Below are experts of layer 8 (counted from 0) of a mixture-of-experts language model. Rows are named router (the router's row for the expert), gate (a neuron's input weights, with its number), up (a neuron's input weights, with its number), down (a neuron's output weights, with its number) and show model dimensions 80-119. Each number is 200 + 30 x the weight over its row's rms, rounded and kept within 0 to 999.
Before each expert's rows: "comes after" lists some tokens at least twice as common just before its tokens as in all text; "comes before" lists some tokens at least twice as common just after its tokens as in all text. This comes from a sample of Wikipedia text that the model never trained on. Tokens count by the router's weight.

# expert 18
comes after: ",", ".", " The", " that", " where", "The"
comes before: " was", " is", " has", " had", " were", " would"
router,183,236,237,186,159,159,211,209,210,180,201,217,240,218,189,148,218,241,208,192,214,264,187,244,171,171,241,209,190,215,115,160,232,261,215,224,184,186,151,200
gate17,178,179,166,264,188,256,207,227,250,184,190,202,255,190,273,232,177,179,221,197,210,216,145,239,183,236,210,194,195,207,153,166,216,199,197,203,233,176,137,233
up17,207,193,168,187,218,224,158,210,203,229,157,171,174,252,199,209,233,199,184,249,231,170,191,191,203,223,187,233,237,223,188,233,167,187,230,204,153,211,171,238
down17,177,197,191,201,261,229,181,207,205,248,220,186,219,184,237,217,206,201,200,177,210,135,173,181,157,230,172,197,197,215,171,203,189,160,189,192,238,230,262,176
gate18,210,199,166,228,186,194,202,256,223,184,211,200,197,185,146,206,154,144,139,174,194,207,201,269,211,206,218,191,165,185,186,176,251,157,220,217,252,205,208,189
up18,180,207,233,167,192,217,208,146,198,250,197,214,176,233,209,177,230,198,175,207,235,146,185,214,180,218,239,228,203,204,209,244,160,167,218,184,218,206,221,222
down18,151,165,226,217,149,231,150,207,217,222,282,183,187,233,181,252,195,213,233,160,172,204,155,206,159,196,215,173,174,230,197,215,251,224,224,177,222,171,186,251
gate19,189,170,170,186,219,229,217,233,202,165,194,256,205,212,212,180,177,214,220,184,175,167,182,250,184,212,141,173,230,202,232,191,150,222,183,236,155,245,192,216
up19,220,200,209,234,154,214,217,179,153,154,187,185,157,202,178,199,215,234,182,199,198,233,216,212,179,231,213,169,205,191,240,140,181,172,220,243,192,159,242,212
down19,191,173,189,157,213,205,219,221,172,192,187,123,230,190,213,193,245,178,286,210,190,252,252,208,127,217,211,231,195,199,206,239,189,198,204,178,215,227,281,168
gate20,157,235,223,210,230,194,143,157,153,191,202,161,187,237,189,142,192,218,187,158,209,201,255,217,156,234,201,190,191,160,223,230,184,179,189,211,170,245,238,232
up20,161,239,176,243,211,168,240,214,192,171,240,199,225,177,155,230,189,246,158,201,168,184,168,172,195,200,172,226,230,195,172,201,198,143,222,255,236,154,176,241
down20,238,227,249,220,225,224,160,199,190,201,187,197,199,180,226,204,206,173,224,215,185,219,171,168,149,184,146,212,182,201,272,185,253,217,248,243,153,211,195,234
gate21,204,247,210,204,187,233,211,207,207,170,190,210,222,150,213,129,214,212,230,178,202,197,220,148,148,160,190,191,250,180,191,194,201,204,217,156,213,217,182,164
up21,198,211,184,173,214,190,197,179,160,238,139,201,240,236,153,213,197,189,195,227,151,192,175,194,226,206,197,245,186,202,231,212,173,244,168,173,131,169,219,233
down21,189,202,188,174,200,242,213,167,223,187,202,228,172,174,174,238,194,216,185,198,199,165,187,194,229,196,175,154,192,214,244,195,213,240,189,233,281,169,213,148
gate22,202,233,254,202,266,215,172,200,214,233,233,219,205,218,224,192,178,226,181,206,248,259,168,208,225,176,223,217,172,220,148,246,196,241,177,183,147,223,213,160
up22,219,254,219,163,171,184,180,219,146,203,150,163,197,167,256,205,161,158,206,186,242,238,234,163,229,194,185,250,205,175,262,213,244,207,193,251,236,184,194,249
down22,154,138,184,222,196,187,211,211,269,209,179,226,211,190,168,237,175,159,188,197,254,195,212,236,204,172,206,202,227,184,181,171,214,144,190,192,198,170,146,197
gate23,208,229,181,227,203,166,202,156,182,174,211,197,240,236,189,208,209,226,190,173,180,252,199,167,167,131,227,213,191,222,188,243,247,247,232,190,183,250,208,164
up23,144,181,227,193,226,205,189,181,178,248,204,169,209,196,199,224,173,201,198,156,209,240,164,179,222,245,192,172,184,179,183,246,211,145,153,202,232,235,216,203
down23,223,203,206,202,166,152,205,152,175,218,213,228,166,170,189,194,163,237,207,206,148,186,230,193,241,161,200,205,238,208,158,218,171,185,219,193,222,231,236,190
gate24,284,190,278,165,116,158,242,219,196,203,224,225,225,175,271,203,221,199,191,190,136,193,219,194,157,191,192,195,208,180,187,210,183,246,215,178,215,185,204,166
up24,207,198,229,171,183,222,193,227,214,209,177,197,163,251,190,241,224,239,212,226,186,164,204,231,174,240,178,225,194,183,147,264,186,176,223,200,222,160,144,209
down24,173,158,271,239,196,215,195,191,207,153,240,180,181,223,147,193,188,183,215,201,200,207,228,209,210,200,201,223,170,201,207,236,211,161,218,165,221,183,184,227
gate25,195,220,221,224,217,160,159,241,211,174,176,171,242,226,232,189,171,215,233,196,219,231,202,181,160,228,251,159,214,173,176,263,221,220,209,176,231,206,252,159
up25,213,214,247,169,149,233,258,152,180,206,226,174,179,116,193,261,195,188,212,235,237,181,194,191,236,202,166,244,220,205,204,177,192,194,205,274,206,219,174,213
down25,161,149,199,208,194,197,199,224,215,229,187,203,169,161,219,175,211,183,160,232,148,187,194,229,187,196,188,180,217,206,201,212,255,189,198,201,246,197,205,143
gate26,267,194,231,187,176,189,210,235,227,184,179,202,273,199,213,205,249,182,276,244,190,180,191,181,168,221,187,219,178,239,175,259,181,179,190,238,261,178,225,219
up26,162,190,216,233,206,238,180,169,115,250,218,206,181,220,202,188,167,279,182,189,174,213,192,224,203,166,160,211,169,149,154,250,219,215,187,154,185,244,213,213
down26,163,155,218,210,179,254,209,193,240,168,258,184,216,167,160,176,184,243,222,172,223,203,195,233,120,201,186,242,240,189,198,207,187,190,226,235,215,211,205,162
gate27,206,210,186,170,179,216,193,186,253,206,249,215,157,200,227,221,167,196,222,163,204,150,141,196,233,235,200,171,243,237,180,183,162,180,244,141,212,237,177,190
up27,167,252,157,155,171,170,212,206,214,245,167,239,194,197,203,201,244,206,179,219,170,175,225,244,191,247,184,189,147,184,250,200,208,221,212,172,177,205,194,188
down27,210,199,200,165,221,168,202,207,200,242,205,191,154,198,222,177,202,220,198,189,223,222,197,235,235,136,217,236,222,180,175,206,196,183,214,242,172,249,234,181
gate28,169,186,194,186,202,223,210,237,158,182,153,230,212,199,229,165,150,185,193,218,200,208,246,237,171,185,177,212,182,215,150,154,157,154,153,228,193,231,179,239
up28,149,169,208,176,150,176,153,212,232,196,234,232,212,222,158,239,186,164,230,218,244,184,145,174,178,253,244,208,240,172,230,203,197,240,243,187,240,201,206,191
down28,160,207,214,214,182,220,143,199,183,179,189,173,229,149,231,184,146,194,197,143,137,178,195,196,146,181,239,175,201,185,201,165,191,150,150,227,198,224,156,238
gate29,201,227,169,191,220,165,183,238,167,237,234,198,184,179,193,245,219,195,170,245,231,192,165,222,237,169,258,219,205,221,209,199,169,244,154,241,172,195,231,151
up29,242,187,167,184,248,204,230,178,206,204,178,221,225,155,206,209,195,170,159,193,222,168,217,189,174,170,183,144,235,167,242,205,159,247,229,140,171,210,178,226
down29,222,205,193,212,194,188,230,250,223,165,226,208,141,187,171,152,234,162,229,178,145,183,163,144,218,232,199,177,184,155,200,231,194,152,190,174,205,238,222,211

# expert 10
comes after: " ", " (", "–", ".", "6", "8"
comes before: "0", "1", "2", "9", "8", "5"
router,185,178,165,152,158,182,213,185,258,201,203,250,198,243,196,177,239,180,159,213,197,141,173,195,210,202,171,205,181,203,177,170,229,200,184,219,232,171,184,214
gate17,221,162,163,202,204,175,193,165,224,162,205,221,219,240,227,158,164,224,188,175,255,232,226,234,220,134,240,272,173,248,242,241,138,196,172,243,215,230,249,201
up17,207,228,238,233,242,251,167,214,230,191,181,201,226,158,202,162,185,177,198,179,187,218,212,252,245,166,166,234,172,195,212,175,177,214,228,182,137,197,236,196
down17,218,162,191,198,215,229,202,225,197,221,219,220,198,151,255,202,261,205,189,200,196,185,220,204,240,189,175,211,207,199,187,217,181,217,199,163,228,216,207,190
gate18,155,171,252,230,190,183,202,152,206,140,194,225,214,211,200,204,154,221,247,197,174,221,195,231,207,247,227,193,226,232,246,154,150,221,225,207,186,209,179,202
up18,149,241,161,182,158,176,231,253,230,246,178,218,235,180,216,154,249,188,173,230,212,231,179,201,206,170,186,190,230,224,205,187,240,240,149,161,187,238,164,212
down18,210,170,261,233,239,235,196,136,208,188,199,151,125,227,173,226,201,239,196,203,170,220,224,222,257,211,151,173,220,200,199,125,226,151,221,254,187,159,240,164
gate19,218,204,265,204,236,197,185,215,137,226,216,248,193,162,184,249,187,157,188,235,144,233,195,196,183,177,229,180,152,229,183,221,165,250,168,214,211,219,210,227
up19,197,213,270,170,231,226,220,133,209,186,185,203,239,197,207,179,130,140,215,208,218,225,209,184,192,168,247,155,238,230,200,224,150,212,231,242,219,206,193,150
down19,221,152,202,218,186,193,226,190,200,227,200,208,185,213,188,185,208,254,204,251,217,264,151,125,181,185,211,254,163,181,187,178,209,186,152,228,197,228,156,170
gate20,150,207,197,207,249,168,173,215,215,180,239,173,159,213,168,223,200,195,185,196,222,212,207,155,136,151,135,147,190,241,205,242,244,187,184,206,153,158,236,191
up20,218,180,182,163,240,216,162,196,189,224,206,212,206,237,208,236,273,190,229,156,241,253,213,143,228,166,134,151,161,158,217,192,214,178,213,188,265,222,267,227
down20,194,226,197,203,187,203,202,186,245,208,221,202,166,187,199,201,196,228,156,219,177,190,157,249,178,217,200,137,194,210,168,236,230,179,198,183,206,176,209,147
gate21,211,185,175,250,214,220,193,172,198,160,225,218,172,207,178,224,232,237,203,173,186,184,183,212,225,219,177,159,195,187,186,226,298,198,162,213,177,199,246,239
up21,191,162,182,217,155,187,154,210,200,176,207,173,209,241,196,255,192,242,270,183,193,236,168,224,218,248,253,142,184,222,231,229,234,132,165,190,189,188,194,203
down21,192,216,216,183,242,199,244,200,179,205,204,222,180,180,159,218,181,111,160,258,203,189,195,181,234,169,178,148,228,223,164,159,251,214,204,177,152,186,197,159
gate22,198,147,225,237,181,207,156,144,190,196,225,216,178,206,166,168,129,221,200,127,199,228,184,107,255,170,226,221,161,164,183,205,174,178,174,154,196,251,205,214
up22,216,178,195,247,191,195,151,154,200,185,188,227,151,211,178,169,169,196,154,202,174,219,211,143,251,169,264,215,162,209,176,186,162,162,179,169,179,198,211,209
down22,209,223,184,166,166,243,225,228,191,210,211,205,176,188,217,168,213,223,159,208,225,188,241,192,210,262,249,183,190,183,183,204,192,175,195,214,173,220,194,202
gate23,223,182,173,171,168,224,203,206,216,192,235,164,196,214,159,170,183,176,164,235,174,200,181,218,194,183,164,162,253,203,219,195,212,141,292,215,210,210,206,202
up23,218,212,205,186,168,203,185,172,200,198,207,153,198,231,154,204,184,266,220,223,180,96,232,232,180,236,189,281,203,195,245,245,131,173,230,182,201,193,215,230
down23,205,176,183,145,238,191,202,224,213,184,189,194,224,201,198,193,252,255,203,268,239,184,233,186,146,215,198,163,212,178,168,277,148,184,184,198,206,221,211,212
gate24,210,214,195,181,221,185,161,253,204,157,215,207,242,251,201,166,205,139,210,237,184,187,214,201,203,206,203,276,233,196,211,122,212,214,222,191,195,195,194,264
up24,200,243,189,200,174,190,183,189,172,154,165,166,216,278,217,212,190,177,166,241,196,175,191,221,205,217,198,193,184,237,157,139,167,175,133,218,184,190,228,227
down24,180,182,188,154,186,184,225,276,184,175,216,183,221,235,236,196,192,189,192,202,265,174,190,239,162,210,210,220,231,164,224,221,237,215,145,190,245,122,209,252
gate25,165,194,208,203,198,214,219,214,172,232,217,228,207,233,215,149,210,204,250,221,142,209,206,223,261,242,210,184,191,202,176,186,197,240,232,155,139,223,215,167
up25,193,199,163,194,197,210,201,246,175,218,207,198,200,223,169,179,138,209,189,198,204,228,195,190,225,173,191,232,215,204,170,188,154,223,185,180,207,240,145,204
down25,187,149,192,180,121,217,231,206,169,136,255,196,163,225,174,181,193,224,213,153,159,187,188,177,247,156,173,233,209,170,251,125,234,183,165,170,208,214,251,182
gate26,259,183,212,185,174,237,191,249,169,205,237,220,228,201,183,164,206,190,196,204,209,239,184,254,233,178,168,188,184,188,205,204,185,219,194,174,180,219,189,186
up26,149,233,156,198,182,216,194,179,194,253,216,216,177,224,175,221,238,240,227,186,230,226,195,143,171,200,241,169,265,207,180,175,209,223,208,233,208,199,220,227
down26,231,179,206,193,160,174,203,157,216,167,193,165,206,197,222,116,172,203,215,237,198,190,140,253,201,136,192,166,168,149,195,196,231,199,229,203,172,196,266,177
gate27,175,194,202,162,228,185,198,220,193,162,184,163,159,248,189,173,159,162,200,237,208,179,242,156,170,199,235,197,193,266,131,248,185,186,218,167,224,229,202,205
up27,151,191,214,182,220,174,231,176,231,178,248,222,145,246,145,149,186,215,214,177,227,210,196,208,148,212,249,175,225,235,221,222,163,174,212,176,142,221,177,228
down27,144,164,217,203,187,192,169,224,223,179,243,198,210,169,214,199,252,208,195,178,222,195,211,248,187,204,186,202,160,153,212,170,184,215,236,191,167,184,197,183
gate28,169,219,206,197,198,230,211,149,174,241,198,208,174,217,154,222,199,198,200,144,171,221,157,253,208,176,208,172,191,250,231,199,227,170,206,183,155,151,200,177
up28,228,202,215,244,176,163,225,243,195,214,201,215,179,160,234,197,223,222,199,262,208,161,251,150,218,216,189,210,205,152,170,218,198,242,214,211,220,234,169,184
down28,225,214,214,140,203,151,181,237,154,205,203,188,229,232,136,220,205,199,206,180,218,203,206,219,161,231,150,205,174,240,211,161,229,212,208,194,206,220,255,135
gate29,225,129,210,229,189,158,197,245,214,258,218,234,192,175,222,192,213,191,208,204,172,178,231,157,222,186,168,233,184,177,217,195,249,232,234,232,216,163,191,179
up29,176,143,230,223,203,170,145,252,200,279,165,227,179,195,165,179,189,187,205,173,164,189,179,191,232,197,144,215,241,192,202,179,210,237,204,218,206,166,191,180
down29,175,224,196,224,256,228,229,239,205,212,182,209,204,234,182,263,163,184,251,230,205,184,143,226,206,229,204,211,170,193,171,237,237,195,220,160,187,178,204,189

# expert 27
comes after: "201", " ", "200", "202", "199", "198"
comes before: ",", ".", ".\n\n", "%", " |", " and"
router,163,214,188,166,145,208,203,184,223,185,193,200,170,229,213,159,182,187,252,243,197,167,195,177,192,184,149,207,201,149,193,194,184,248,184,159,224,166,237,216
gate17,193,252,254,167,195,232,234,239,168,244,138,169,194,196,197,218,177,178,206,197,164,225,240,196,211,205,175,218,182,193,149,193,217,222,194,238,231,234,188,212
up17,132,252,233,182,192,225,211,185,190,203,137,166,165,196,192,194,168,198,222,145,205,168,219,203,208,196,191,171,185,148,187,168,164,189,189,224,271,188,181,253
down17,244,198,198,205,210,259,135,213,132,207,210,175,230,240,209,201,201,292,210,211,200,206,204,160,218,180,193,190,215,204,195,136,255,170,232,180,215,202,177,143
gate18,243,228,174,233,185,191,172,227,237,187,185,227,262,183,176,210,188,224,192,184,222,176,205,241,226,149,126,174,181,201,209,212,185,164,169,241,205,243,224,236
up18,188,186,184,182,202,185,231,256,197,157,176,200,285,240,230,190,177,229,218,200,182,218,166,232,218,175,146,192,199,213,133,187,267,199,216,223,158,205,156,205
down18,160,193,183,211,190,208,208,184,129,178,201,201,163,207,188,179,249,167,190,228,203,215,207,137,189,169,230,243,185,225,216,237,190,251,132,203,225,177,210,166
gate19,257,218,202,196,192,182,155,188,200,220,200,182,280,183,175,245,174,162,203,196,219,154,185,178,166,209,156,210,211,198,208,193,156,172,168,224,227,205,244,228
up19,177,173,204,201,224,212,218,220,140,183,240,134,158,208,218,150,226,181,193,238,269,239,234,229,243,194,240,217,208,171,277,205,197,201,231,222,178,217,170,239
down19,207,203,194,189,151,171,214,215,201,129,223,213,172,169,172,219,239,217,232,173,190,155,219,251,226,218,260,230,182,235,191,235,209,179,209,207,195,225,186,207
gate20,102,204,189,185,144,213,180,226,229,200,225,237,150,260,175,227,247,259,204,218,184,196,251,234,155,167,199,258,181,220,155,207,214,205,177,243,192,180,187,212
up20,191,218,186,252,195,146,191,230,220,188,237,185,178,187,163,188,143,218,196,145,267,198,168,197,208,182,172,193,191,197,140,157,206,203,213,189,137,209,177,209
down20,194,202,167,232,170,211,151,222,147,197,215,212,175,144,239,168,226,242,140,176,191,187,226,215,208,156,247,177,143,214,215,165,236,248,200,203,208,210,178,172
gate21,160,199,189,230,194,181,187,223,210,146,224,224,244,208,203,192,172,189,153,184,186,234,205,177,230,182,162,186,192,201,180,175,215,208,237,238,204,154,233,236
up21,231,236,234,227,166,195,145,238,228,176,228,189,206,165,227,237,239,210,223,244,230,183,163,201,218,184,228,222,228,244,216,157,194,195,199,173,225,209,186,242
down21,161,169,193,186,188,193,227,202,233,195,238,186,153,181,191,207,234,183,225,183,172,251,162,209,196,151,216,164,216,228,259,153,239,178,161,184,195,184,202,184
gate22,192,188,199,213,160,187,196,188,222,193,213,166,179,232,182,205,273,226,178,202,197,198,219,173,221,255,139,223,220,181,179,225,191,225,174,199,221,166,202,239
up22,225,225,222,188,182,157,207,193,272,203,206,184,178,243,201,194,248,153,200,208,157,206,219,241,171,252,222,176,163,187,197,159,265,128,218,223,211,205,182,214
down22,234,169,218,197,187,212,194,192,199,173,212,243,184,183,158,159,211,165,176,193,183,206,202,235,237,158,213,143,214,114,255,183,222,187,177,180,170,249,201,160
gate23,232,158,197,217,215,187,197,180,214,198,156,204,201,203,139,189,217,205,179,161,221,153,198,195,155,183,210,204,206,198,224,239,193,183,229,234,142,164,183,233
up23,251,212,223,254,185,215,175,212,244,173,160,189,207,217,190,252,168,144,159,214,206,148,217,158,202,232,180,177,241,163,186,286,224,224,183,209,166,185,191,162
down23,241,164,226,149,209,222,247,197,216,275,145,215,203,209,213,178,252,172,269,251,156,222,211,167,210,282,147,259,174,201,176,196,155,241,174,188,222,199,226,120
gate24,220,162,184,208,178,248,239,212,200,169,187,217,190,209,202,173,197,226,162,177,201,262,190,188,186,175,220,203,217,157,202,268,151,232,185,241,210,190,187,180
up24,235,230,239,223,220,198,212,181,198,239,201,230,239,170,172,256,181,176,154,189,247,214,157,196,216,194,197,236,186,217,221,239,168,194,134,249,167,221,208,190
down24,238,203,214,189,225,208,245,167,228,197,211,222,206,196,237,216,181,191,212,105,198,207,186,205,220,180,187,213,170,160,238,210,172,168,191,230,253,256,230,186
gate25,237,159,215,217,186,223,182,212,169,206,243,190,201,210,202,213,177,198,195,204,137,200,151,169,149,131,189,256,177,279,202,237,165,183,213,220,222,169,198,161
up25,153,210,204,188,231,184,191,208,218,176,156,187,197,192,230,191,218,211,191,206,256,176,233,213,234,241,214,143,231,125,200,165,202,187,178,204,177,206,200,222
down25,184,225,226,178,178,153,170,223,163,192,164,162,191,179,217,194,212,199,172,167,185,224,266,165,163,234,184,166,228,172,185,195,172,201,194,240,229,213,240,150
gate26,223,213,237,215,260,194,232,243,213,161,204,218,247,231,223,255,235,195,213,204,173,185,233,153,223,211,164,185,247,224,203,232,210,189,191,262,202,234,238,214
up26,168,187,153,198,173,153,149,207,218,202,172,202,194,226,207,218,206,232,167,193,194,174,173,187,208,248,233,200,147,192,150,218,220,234,203,220,231,182,238,211
down26,205,161,192,214,270,202,175,244,186,175,208,173,198,187,186,234,244,190,267,202,170,215,200,207,191,238,192,216,219,213,194,143,215,202,169,200,207,212,222,134
gate27,215,206,207,216,192,199,216,230,223,183,181,177,194,200,193,193,127,143,199,214,121,146,210,214,243,205,182,208,234,248,214,199,224,145,218,207,197,207,210,203
up27,179,198,201,202,189,192,180,238,246,203,178,213,204,230,207,260,137,163,211,226,152,152,225,188,250,171,180,231,227,222,194,205,235,197,236,212,177,175,229,207
down27,197,174,183,220,255,201,234,211,207,208,172,239,170,242,248,234,256,246,194,240,192,151,219,193,142,207,221,201,202,268,148,206,220,189,170,238,200,204,228,156
gate28,184,231,200,225,192,149,183,135,207,215,217,228,214,213,187,274,201,205,231,207,179,201,181,202,241,214,188,217,213,210,196,258,223,222,262,182,252,204,230,189
up28,216,204,218,173,146,243,161,185,286,230,182,203,216,197,180,169,168,227,186,157,191,207,215,156,203,187,223,188,177,184,191,217,232,194,169,181,209,192,239,191
down28,202,227,138,163,163,200,202,184,209,166,253,192,233,201,141,165,230,207,182,192,217,206,163,216,203,182,153,125,234,195,176,217,184,166,205,133,185,200,225,186
gate29,150,192,203,192,214,153,207,216,215,191,152,167,221,161,239,214,226,184,203,247,221,196,170,141,214,179,211,196,229,200,236,235,193,181,209,233,202,227,247,221
up29,164,193,209,179,216,159,233,224,218,208,152,189,221,161,225,207,217,165,200,235,199,207,162,157,219,172,217,191,234,202,208,215,196,158,207,228,213,221,226,203
down29,214,202,184,210,194,221,251,205,176,173,218,231,166,227,201,194,223,197,186,183,229,270,248,158,192,232,203,216,254,215,206,223,197,171,212,201,206,171,132,201

# expert 28
comes after: " |", " ", "–", ";", " at", " New"
comes before: " |", "–", ",", "1", " |\n", "0"
router,222,206,145,170,284,183,169,204,233,237,181,129,171,149,176,187,213,207,192,195,114,145,229,214,183,204,211,203,193,198,221,211,196,187,139,254,199,183,186,200
gate17,218,195,194,220,174,167,235,251,242,203,137,204,208,216,291,236,174,221,173,211,145,212,189,192,184,224,264,194,196,229,258,200,175,187,169,218,162,283,182,191
up17,134,248,232,168,191,195,182,183,237,230,191,208,248,236,185,260,135,170,183,205,268,172,198,166,181,177,222,189,199,229,216,181,232,190,173,188,214,184,259,178
down17,181,160,178,136,205,169,132,181,215,214,221,188,226,227,160,221,174,207,131,176,130,179,192,165,175,204,170,169,207,166,154,200,228,218,195,211,208,220,196,191
gate18,215,152,207,191,174,209,202,173,218,223,186,190,222,239,148,159,220,185,181,194,171,160,154,244,225,246,224,217,204,154,172,204,228,223,210,221,193,192,179,206
up18,206,171,224,217,191,163,206,208,261,150,206,210,173,201,203,226,191,186,209,232,202,163,239,166,233,237,240,204,242,194,149,230,212,258,246,231,162,245,212,156
down18,223,201,166,214,164,195,170,242,179,179,162,185,186,214,187,208,226,222,200,188,191,202,147,198,205,187,202,195,210,200,224,229,179,144,207,150,182,162,212,227
gate19,180,188,172,166,156,199,179,205,247,258,247,195,189,190,241,218,155,148,249,121,170,165,190,230,237,242,220,248,220,156,160,181,207,242,191,188,166,256,161,228
up19,178,137,232,240,153,179,233,197,193,174,206,216,185,163,184,215,212,184,215,197,187,205,190,214,214,250,201,179,172,235,188,193,208,222,188,214,204,251,216,157
down19,197,208,233,271,237,269,151,208,230,256,229,227,136,179,221,178,164,198,266,233,180,211,233,186,188,203,194,221,198,214,201,227,201,212,195,216,117,168,170,185
gate20,240,222,192,240,206,262,266,229,180,186,220,206,211,268,198,204,170,190,160,219,188,207,195,180,176,220,171,210,243,206,225,172,168,175,192,187,167,173,212,179
up20,207,256,232,204,148,250,235,238,174,161,219,168,196,226,178,201,160,177,184,207,253,183,189,202,200,218,237,158,241,129,243,196,196,178,195,180,124,215,188,205
down20,195,189,200,187,184,202,202,159,184,180,212,185,158,139,182,200,181,234,172,154,189,197,174,160,179,188,208,206,170,207,157,164,188,214,173,194,213,219,184,196
gate21,167,199,205,211,131,213,228,243,206,177,164,224,238,232,159,172,196,244,220,159,148,250,212,242,171,204,223,244,182,181,156,121,213,173,144,192,189,203,233,256
up21,240,176,176,203,227,187,185,192,256,217,200,170,211,234,236,239,215,190,192,184,259,233,165,143,194,185,227,247,238,237,202,222,220,198,255,192,172,136,154,142
down21,160,209,152,180,200,210,186,225,218,189,206,192,206,206,236,177,225,201,162,174,124,196,274,220,180,168,209,186,152,215,177,223,194,177,194,266,218,213,183,241
gate22,236,237,275,247,200,206,184,227,215,252,178,185,251,207,204,239,146,184,218,234,236,206,153,234,168,209,202,233,218,196,191,210,233,229,170,181,236,163,153,177
up22,228,174,226,199,179,148,167,186,171,201,147,210,185,228,255,232,160,153,208,235,239,197,231,193,160,202,228,162,178,166,165,195,164,199,233,224,231,209,224,170
down22,187,205,248,172,218,198,206,186,206,243,228,168,187,256,175,167,226,177,153,178,195,214,241,220,202,194,148,251,183,223,181,243,238,268,196,237,224,146,185,233
gate23,180,216,270,218,207,202,175,238,180,181,174,163,203,212,188,165,210,227,160,162,235,183,165,200,171,220,170,161,173,203,164,199,150,171,182,221,228,239,167,187
up23,185,202,175,162,240,193,214,159,213,246,207,189,157,238,155,237,212,225,222,164,243,266,222,202,188,225,210,201,196,172,217,173,233,197,182,177,182,231,166,224
down23,216,201,186,198,236,202,237,201,136,234,151,232,167,162,191,207,216,214,206,197,235,213,193,214,199,109,175,204,201,180,218,151,160,214,223,206,221,181,249,198
gate24,230,229,171,172,312,164,170,253,184,238,187,174,227,155,204,179,191,207,205,209,198,173,189,213,155,249,246,214,190,277,232,212,198,170,170,231,156,198,247,178
up24,201,188,197,186,210,209,169,201,178,199,170,240,235,186,251,205,233,173,202,219,210,187,227,148,142,153,252,225,208,190,159,221,176,199,242,253,201,209,193,143
down24,202,156,194,175,160,247,213,181,220,155,198,247,271,163,152,199,186,222,147,254,186,193,151,224,155,179,210,176,203,160,203,165,189,182,274,221,119,197,239,184
gate25,247,161,214,213,197,220,202,183,235,216,199,201,246,284,225,167,205,192,197,185,201,219,176,206,245,175,199,204,224,221,193,209,169,197,202,230,226,229,146,212
up25,170,187,173,182,211,211,171,184,178,216,188,162,186,194,194,207,171,201,161,188,189,228,203,162,235,168,179,220,221,185,210,209,179,113,178,266,177,243,169,184
down25,225,191,268,176,202,208,188,213,223,186,193,141,212,175,214,199,213,203,210,232,155,177,115,206,193,206,168,208,173,154,256,107,197,195,197,224,229,233,182,245
gate26,202,163,235,191,210,173,241,270,190,237,188,169,220,164,207,254,188,248,265,206,204,158,186,186,201,178,226,207,213,192,158,211,235,169,182,252,132,207,184,175
up26,161,238,177,191,232,198,186,137,165,202,234,210,233,228,192,144,194,183,139,216,209,256,210,219,158,203,228,231,173,211,238,197,213,191,220,175,233,166,236,225
down26,237,194,195,164,181,173,188,218,212,198,198,215,203,234,254,250,210,189,188,219,192,169,198,241,217,187,195,191,215,160,224,226,225,189,184,250,200,196,254,192
gate27,177,148,221,136,230,211,191,187,246,263,212,210,256,180,204,188,211,206,214,220,190,159,171,214,215,146,206,140,203,190,225,245,220,149,195,216,243,220,221,194
up27,202,246,204,219,232,152,165,175,244,182,236,245,214,221,170,159,189,220,163,236,152,231,200,221,195,182,169,211,250,168,182,152,211,209,238,267,196,187,219,189
down27,201,185,167,196,189,189,182,235,196,226,191,236,229,215,167,229,157,191,214,216,240,231,220,163,174,220,175,182,167,211,217,237,188,196,184,190,215,209,283,151
gate28,203,161,187,191,192,168,225,209,249,219,157,188,203,136,161,255,173,204,185,198,197,184,210,197,218,191,219,247,147,207,258,224,174,162,179,189,286,184,132,212
up28,196,227,232,215,176,210,171,193,151,194,257,203,201,248,265,147,213,185,200,181,196,217,190,190,189,221,194,165,249,180,153,182,220,241,227,221,127,208,269,160
down28,195,206,209,226,213,182,265,163,189,208,225,202,186,166,206,233,209,194,205,184,163,237,167,200,200,187,241,163,159,122,202,205,225,186,172,250,199,247,225,195
gate29,175,221,166,147,231,181,215,171,208,226,184,198,182,167,155,219,174,243,172,190,186,194,189,163,205,185,194,205,197,220,157,214,209,192,226,216,197,245,248,203
up29,150,241,213,220,230,204,219,208,215,223,219,185,213,246,184,237,133,223,257,209,201,203,197,175,190,162,180,248,224,224,182,183,157,183,182,182,226,176,196,170
down29,124,195,195,223,220,184,222,191,195,264,236,176,180,205,219,211,161,233,174,206,154,166,200,186,211,198,225,210,197,228,216,215,167,196,155,209,185,233,211,223